config.toml
experts_per_token = 8
d_expert = 48
d_shared_expert = 128
router_score = "sigmoid"
balance_bias = false
init_std_router = 0.00655
dataset = "wikipedia_en"
Below are experts of layer 6 (counted from 0) of a mixture-of-experts language model. Rows are named router (the router's row for the expert), gate (a neuron's input weights, with its number), up (a neuron's input weights, with its number), down (a neuron's output weights, with its number) and show model dimensions 40-79. Each number is 128 + 32 x the weight over its row's rms, rounded and kept within 0 to 255.
Before each expert's rows: a language model's description of what the expert responds to. This comes from a sample of Wikipedia text that the model never trained on.

# expert 19
Short consonant fragments inside words and measurement units, e.g. immi-g-rated, km, mm, percent, plus table separators.
router [ 94 129 127  83 148 150 181 114 151 143 212 119 138 134  89 137 116 154 161 113 175 124 152 125 125 162 132 202  79  76 123 133 174  89  53 102 113 118  78 149]
gate0 [143 104 108 145 108 126  94 120 135 154 120 120 159 106 161 134  89 152 126 141  98  98 156 126 112 122 140 112 123  73  95 128  78  98 128  93 124 127  94 147]
up0 [131 115 118  96 135 113 171 133 113 105 123 121  70 153  97 138 158 126 137  98 142 148  79 127  96 119 145 139 120 147 140 118 226 136 136 155 124 128 177 121]
down0 [147 123 122  93 144 197 159 167 120 153  56 139  84 103 108 107  45 122 118 129  81 141 100 109 143 125 119 145  48  87 130 145 135 116 125 223 146 129 124 155]
gate1 [105 166  82 174 171 151 143 138 107 149 162  60 116 160  98 123 142 155 167 127 197 119 136  80 129 179 181 144 111 143 165 159 179  99  78 155 113  79 181  95]
up1 [102 136 169 175 131  85 122 161 108 139 121  96 119 137 132  66 174 123 132 108 131  96 116 103  57 138 120  87 155 162  96 177  98  97  81 156 139 129 139  99]
down1 [115 131 133  72  93 126 123 164 107 204 200 106 167  88 140 134 124 135 164 229 116 123 128 158 124 100 148  99 134 125 160 170 135 117  61 109 117 178 141 152]
gate2 [120  86 147 109 132 150 151 139 145 199 114 147 168 166  90 102 132 152 125 107 149 131 118 168 101 143  88 147  49 130 111 129 137 104 109  92  82 123 108 125]
up2 [120 149 161  89 152 110 131 165 157 119 113  84 132 118 130 138 191 186 129 197  80 164 158 114 152 148 147 150  75 108 154  96 140 193 124 107  89 160 108  93]
down2 [ 94  96 101 175  93 144 108 156 142 128 111 132 123 168 119 118 139 139 172 135 137 138 141 202 125 123 149 170  80  63 137  70  39  98 139 120 190 109 109 122]
gate3 [148 167 134 141 146 112 108 135 140  87 153 131 149 109 128  90 172 121 124 192 159 139 105 113 143 178 113  68 150  88 167 165  70 140  83 133 131 165  90 101]
up3 [154 141 185  74 150 117 137 119 120 131 122 138 123 155 119 141 111 113 183  60 130 112  89 176 153 212 138 130 128 123 130  95  72  99 134 142 100 119 165  82]
down3 [168 127 165  97 104 117  87 195 138  68 149 122 112  73  73 138 147 136 141  90  96 190 102 143  62 102  73 124 104 191  73 130 130 176 162 139 122 144 149 156]
gate4 [114 139 112 128  80  96 138  98 118 125 217 170 148 136 117  78 125 182 122  86  93 127 101 167 147  89 134 156 125 102 125 141 110 147 102 129 131 136  93 115]
up4 [149 166 108 139  94  71 154 120 148 194 143 119  93 129 142  98  45 150 130  82  76  76 176 140 181  98 130 119 144 111 142 100 101 140  79 157  44 149 116 110]
down4 [175 144 142  90  77 117 172 156 109 102 114 175 145 100 117 174 107 138 148 107 113  87 114 110 103 137  85 123 118 128 111 146 130 193 200 139 103  99 161 204]
gate5 [160 159 144  92 128 124 165  95 114 151 146 136 103 138  88 126 140  83 140 150 157  95 111 148 157 142 104 136 155 128 103 125  61 113  87 131 125 131 102 144]
up5 [177  65 194  84 185 155 119 162 118  97 109 132 125 105 114 176 129 175 113 140 110 132 140 101 109 120  89 115 105 142 135 124 165  90 166  57 152 145 209 139]
down5 [136 106 124 141 153  97 178 128  85 103 118 162 173 132 112 135 100  80 145 140 134 162 141 167 115 166 128 123  80 112 237 127 113  78 149 114 140 174 120 137]
gate6 [204  93  86  89 100 113 136 142  92 167  94 155 145 117  87 167 162 170 145  82 132 174  89 141 138 143 115 108  81 109 128  89 147 140 103 127  85  87  69 178]
up6 [ 90 124 118 145 139 123 108 170 123 165 158 103 103 174 151 119 161  75 139 156 130  72 126  87 133 172 107 163 139 132  80 138 121 157 166 133 165 149 188  87]
down6 [ 78  93 117 114 140  82 167  91 185  75 161 129  96  96  94 191 164 117 133 161  75  98 140 103 141 112  89 143 141 148 108 128 172 151 162 116 160 106 145 140]
gate7 [ 65  96  70 135 120 118 113 119 106 169  70 114  87 147 145 148 158 147 138 165 158  85 117 166 137  98 136 174 115 101 142 174 202 132 121 126 130 133  98  79]
up7 [ 86 160 179 118 134  96 134 168 145 124 154 104 141 121  90 109 114  97  35  51  81  91 150 125 107 145  85 110 131 139  98  65 126  74 131 163  89 145 158 111]
down7 [158 114 103  98 133 138 107 120 165 144 171 141 151 140 129  81 152  95 101 122 127  71 149 122 180 103 108 158 123  54 141  92 143  95  41 111  85 139 116 111]

# expert 59
Middle pieces of names and digits in coordinates, such as Séba-st-ien, Queen-s County, 77°18′4-3″W, and of in titles.
router [128  65 135 127 148 112 116 106 130  97 184  65 185  99  73 111 106  98  99  98 144 129 141  97 127 158 115 132  74 115 149 144 120 107  54 123 107 135 113 126]
gate0 [100  81 135  97 118 118  72 126 140 126 109  99 136  84  92 145 140 105 126 109  81 169 179 127 124 176 129 144  93 131 131 112 129  92  68 141 169  63 124 151]
up0 [ 86  91 155 112 109  95  68 105 181 123  85 150 128 100 117 134 113 114 146 160 103 198 123 130 113 113 113 114 127  91 112 132 117 105 107 105 186 107 117 147]
down0 [104 155 130 104  69 147 114 172 165 102  58 111 128  54 133 119 156 110 143 139 104 102 114 151 156  78 142 149 143  93 120 132 170 138 164 131  80  74 138 122]
gate1 [151 138 191 124 184 104 152 120 148 197 132 110 176 113 145  65 143 114  92 142 127 129  99 114 139 200  83  91  50 125  73  81 105  74 117 108 115 148 113 132]
up1 [153 122 141 121 143 119 175 164 163 100 102  80 117 129  89 164 145 135 130 106  87  97  95 127 168  85 156 101 131 147 147 135 111 150 138 156 102 103 176 162]
down1 [150 132  69 154 102 154 200  71 119 113 181 157  94 144  69 135  92 130 114 130 117 101 138 129 111  79  81 184 115 241 176 123 140 135 139 117 132 138 121 155]
gate2 [159 133 162 106  94 123 131 171 127 131 151 148 170 183  84 130 138 143 116 141 150 145 103 173  79 131  99 125 114  84 165  67 144  99  87 158 110 121 146 135]
up2 [104 130 108 102 202  90 151 106 145 126 112 138 107 118 138 148 103  94  90 150 133  83 139 198 167 121 138 149 132 176  61  82 108 115 121  99  74 181 164 135]
down2 [139  94  98 114 149  45 115 148 138 122 127 194 110 165 187 141 140 170 124 143 106 126 149 188 165  37 127 125 194  69 106 139  86 111 249 207 188 114 167 113]
gate3 [110 132 143 144 156 103 100 149 122 152 147 138 145 144 112 139 164  99  49  97 188 164 153 152 164 162 145 133 142 136 187 159 115 128  69  65 129 138 111 133]
up3 [168 188 153 107 122 110 187 150  85 163  79  37 155 140 140 164 141 141  98 161 107 159 163  83 160 117 132 105 173 134 149 186 153 129 131 125 145  72 155 127]
down3 [111 149 150 114 166  44 128 139  93  98  90 118  83 156 182 134  64 137 153 152  99 113 160 160 153 117  93 141 112 125 139  82 117 138 196 124  76  79 110 106]
gate4 [167  92 122 157 146 120 156 113 128 127 143 123 153  69 122  76 154 134  62 100 156 139 136  70 107  80 110  99 113 155  74 184 120 138  58 105 106 104 161 124]
up4 [165 123 138 138 147 108 117 167  81 124 147 161 146 124 138  82 163 113 135 109 150 182 155  95 101 114 132  56  54 164 109 173 126 143  76  90 115 115 129  46]
down4 [162 163 135 145  64 132 185 150  88 171 158  80  64 124  77 147 138 152 131  86 118 103 132 171  88 122 159 114 138 189 133  69  86 134 160 137  99 148 106 118]
gate5 [110 111 189 143 124  86  96 119 159 104 162  71 119  53 108 156  69 141 104 145 202 119 175  66 154 153 115 119 121 139 192 106 184  70  64 101  70 133 164 139]
up5 [152 155 108  73 160 114 147 155  73 192 107 127 103 115 124  82 202 143 153 131  71 129 110 123 156  72  80 170 160 109 126 166 160 112 103 115 156  92  86 102]
down5 [106 104 188 110 168 131 145 109 135 127 111 183  89 112 126  47 211 142  70 168 138 149 144 203  84 177 158 134 112 145  89 151 170 127  90  84 120 160  78 128]
gate6 [144 102 109 126 192 140 115 119 113 124 132  49 141 160  75 116 138 146  94 197 124 145 121  24 180 141 131 148 148  73 158 130 158 157 119  67 187 153 103  57]
up6 [104  87 108 116 110 126  52 134 131 132 127 114 134 125  80 174 159 163 182 111 105 159 121 153 137 152 182 123 191 140 117 145 144 118 122 145 100 125 189 151]
down6 [ 57 138 117 121  89 123 124 129 148 133  78 103  83 140 123 142  60 146 167 137 134 194 117 194 164 137 148 138  91 133 162 135 145 143  36 100  88 124  78  57]
gate7 [106  87 108 125 151  99 129 133 121 142 157  45 165  97  89 138 176 115 119 105 166 138 133  78  72 178 115 161 138 106 109 158 122 101  96 100 147 121 100 174]
up7 [187 107 136 144 196  38 118 169 175 127 164 140 120 106 109 141 151  94 142  96 160 148  83 162  48 179 127 160 119  62 109 145 166 105 115  93 127 156 152 129]
down7 [ 74 135 102 105 104 126 135 155 107  95  94  65 128 137 143 113  88 163 126 103 195 137 166  86 128 149 182 119 161  95  99 130 156 108  88  91 167 149 139  94]

# expert 36
Middle pieces completing split words (gi-gan-tic, tech-n-ologies, ph-os-phorylation), plus instrument and performer nouns like guitar, singer, piano, bass.
router [ 84 101 131  87 135 147  91 130 109 109 202 124 135  95  66  82 128 177 134 123 171 145 190 127  85 164 110 192  88  98 149 107 147 116  59 108 119 144  49 130]
gate0 [ 88 166 143  85  99 131 177 101 139  80 116 130  57 131 121 123 126 160 135 183 152 124 162 107  94 101  24 140 129 127 140 152 153 149 132 115  99 148 108 103]
up0 [134  92 141  93 119 146 152  99 159 117 119 112 119  77 206 165  85  91 112 165 140 159 128  99 156 151  98 184 158 145 135 138 106 100 160 196 146 192  88  93]
down0 [139 112 103 161 136 156 126 138 112 135 118 171 101 143 135  59 155  96 136 131 170  91 151  99 145 173  46 120 173 192 135 134  81 136 178 137 124 144 150 151]
gate1 [ 71 122 146 181 109  52 102 149 126 151 161 160 138 111 191  77 160  73  99 150 151 165 157 105 159  89  81 147 103 115 154 132 118  90  93  61 121 150 107 127]
up1 [169 170 175  67 171 182 134 127 126 137 105 102 108 154  79 166 108 125 206  40 115  28 188 135 110 183  97 127 144 165 135  79 129 120 171 139  95 110 118 105]
down1 [166  87  86 164  99 129 152  91  92 123  94 171  97 187 115  47 142 142  87 129 152 118  92 136 132 128 159 165 129 136 126 138 150  73  48 176  91 133 109  59]
gate2 [126 155 180  89 126 128 123 111  87 129 198 110 151 155 154 103 128 124 114 197 135  76 117  91 141  88  27 112 159 147 140 173 147 128 148  92 158 136 103 121]
up2 [110 143 106 148 112 139 176  97 141 101 159 132 118  65  92 210 111 203 126  83 130 176 108 181 147 112 193 123 135  86 148 159 145 124 126 168 135 146 138 102]
down2 [104 165  67 118 116 155 104  66 136 174 169 127  72 143 148 141 163  80 117  99 212 125 139 152 115 167 140  99 149  83 109  90 139 118  27 102 158  77 154 126]
gate3 [ 91 127 122 146 103 120 125 132 137 116 134 138 140 122 144 165 137 127 100 203 137 164 166  95 122 102 116 135 147  82 194 165 145 132  77 143  99 122 111 102]
up3 [124  99 125  95 138 124 152  46 120 107 156 138 119 148 172 149  31 173 135 190 107 129 112 133  88 150 128 180 124  77 181 117 159 112 116 164 143 176 108 134]
down3 [186 134 183 175  94 103 178 147 117  74 153 170  98 143 184 108 149 134 133 117 162 109 103  77  70 132 160 107 109 142 168 146 130 163 123 124 180 133 121 134]
gate4 [ 69  92  91 173 149 105  72 176 163 182 131 117 108 181 132 122  98 120 143 128 183  96 106 186  60 118 113 161 116  80  94 134 117 124 127 145 145 128 206 105]
up4 [107 135  86 145 164 122 119 133 146 133 205 170 157 165 132 131 146 125 148 145 159 106 115 142  84 122 132  68  93  84 134 128 182  94 104 180 138  75 139 105]
down4 [114 131 133 117  85 154 145 174 102  95 120 133 117 107 103  76 147  79  58 104 187 181 127 153 107 143 189 157 133  94 100 181 101 126 119 112  97 139 174 151]
gate5 [103  84  55 126  84 174 144 128 127  80 142 134 117 108  71 133  70 116 131 109  53 134 120 132 110 154  96 168 129  87 126  62 158 153 110 147 154 124  88  69]
up5 [ 98 117 152 179  78  86 127 115 166 158 142 159 103 157 148 135  81 119 118 150 141 108 118 116 163  35 172 125  54 124 102 160 184 137 147 164 131 100 135 145]
down5 [128 133 181  67 157  99 112 104 113  80 167 117 102  47 142 174  91 179  69 158  95 142  98 159 163 135  93 136 146 155 125  75 185 165 169 111 155  51 114 134]
gate6 [117 196 112  82 120 125 150 147 201 163 136  78 127  96 147 127 128 173 135 129 191 167 108  96 117 170  87  41 147 126 115 134  78 128  81  94  99 116 156 106]
up6 [ 90 172 181  46 124 149 126 172 189 143 171 104 146 114 167 152  84 179 150 128 133 145 149  91 103 177  68 158 145 175  97 161 126 145 104 123 133 134 185 179]
down6 [121 143 192 191 130 184 112 114 108 163 144 108 175  77  91 102 136 137 116 136 105 100 151 144 142 141  87  98  80 181  80 114 121 138 101 141  89 151 151  59]
gate7 [124 113 117  81  75 166  72 151 106 118 171 122  84  83 120 132 189 155 149 137 139 191 183  93  85 140 150 139 119 126 146  97 139 136 119 117 119 145 156 115]
up7 [122 149  76 159 175  85 190 152 147 150 117 168 188 170 110 110  73  82 115 162  88 131 120  93  85  98  77 148 135 131 103 154 193 120  99 133 132  93 111 128]
down7 [179 123 125 149 148  59 140 129 125  71 118 189 134 109 171 118 114 128 116  64 122 117 126 122  81 135 138 129 122 145  92 150 131 163 136 115 152 114  91 111]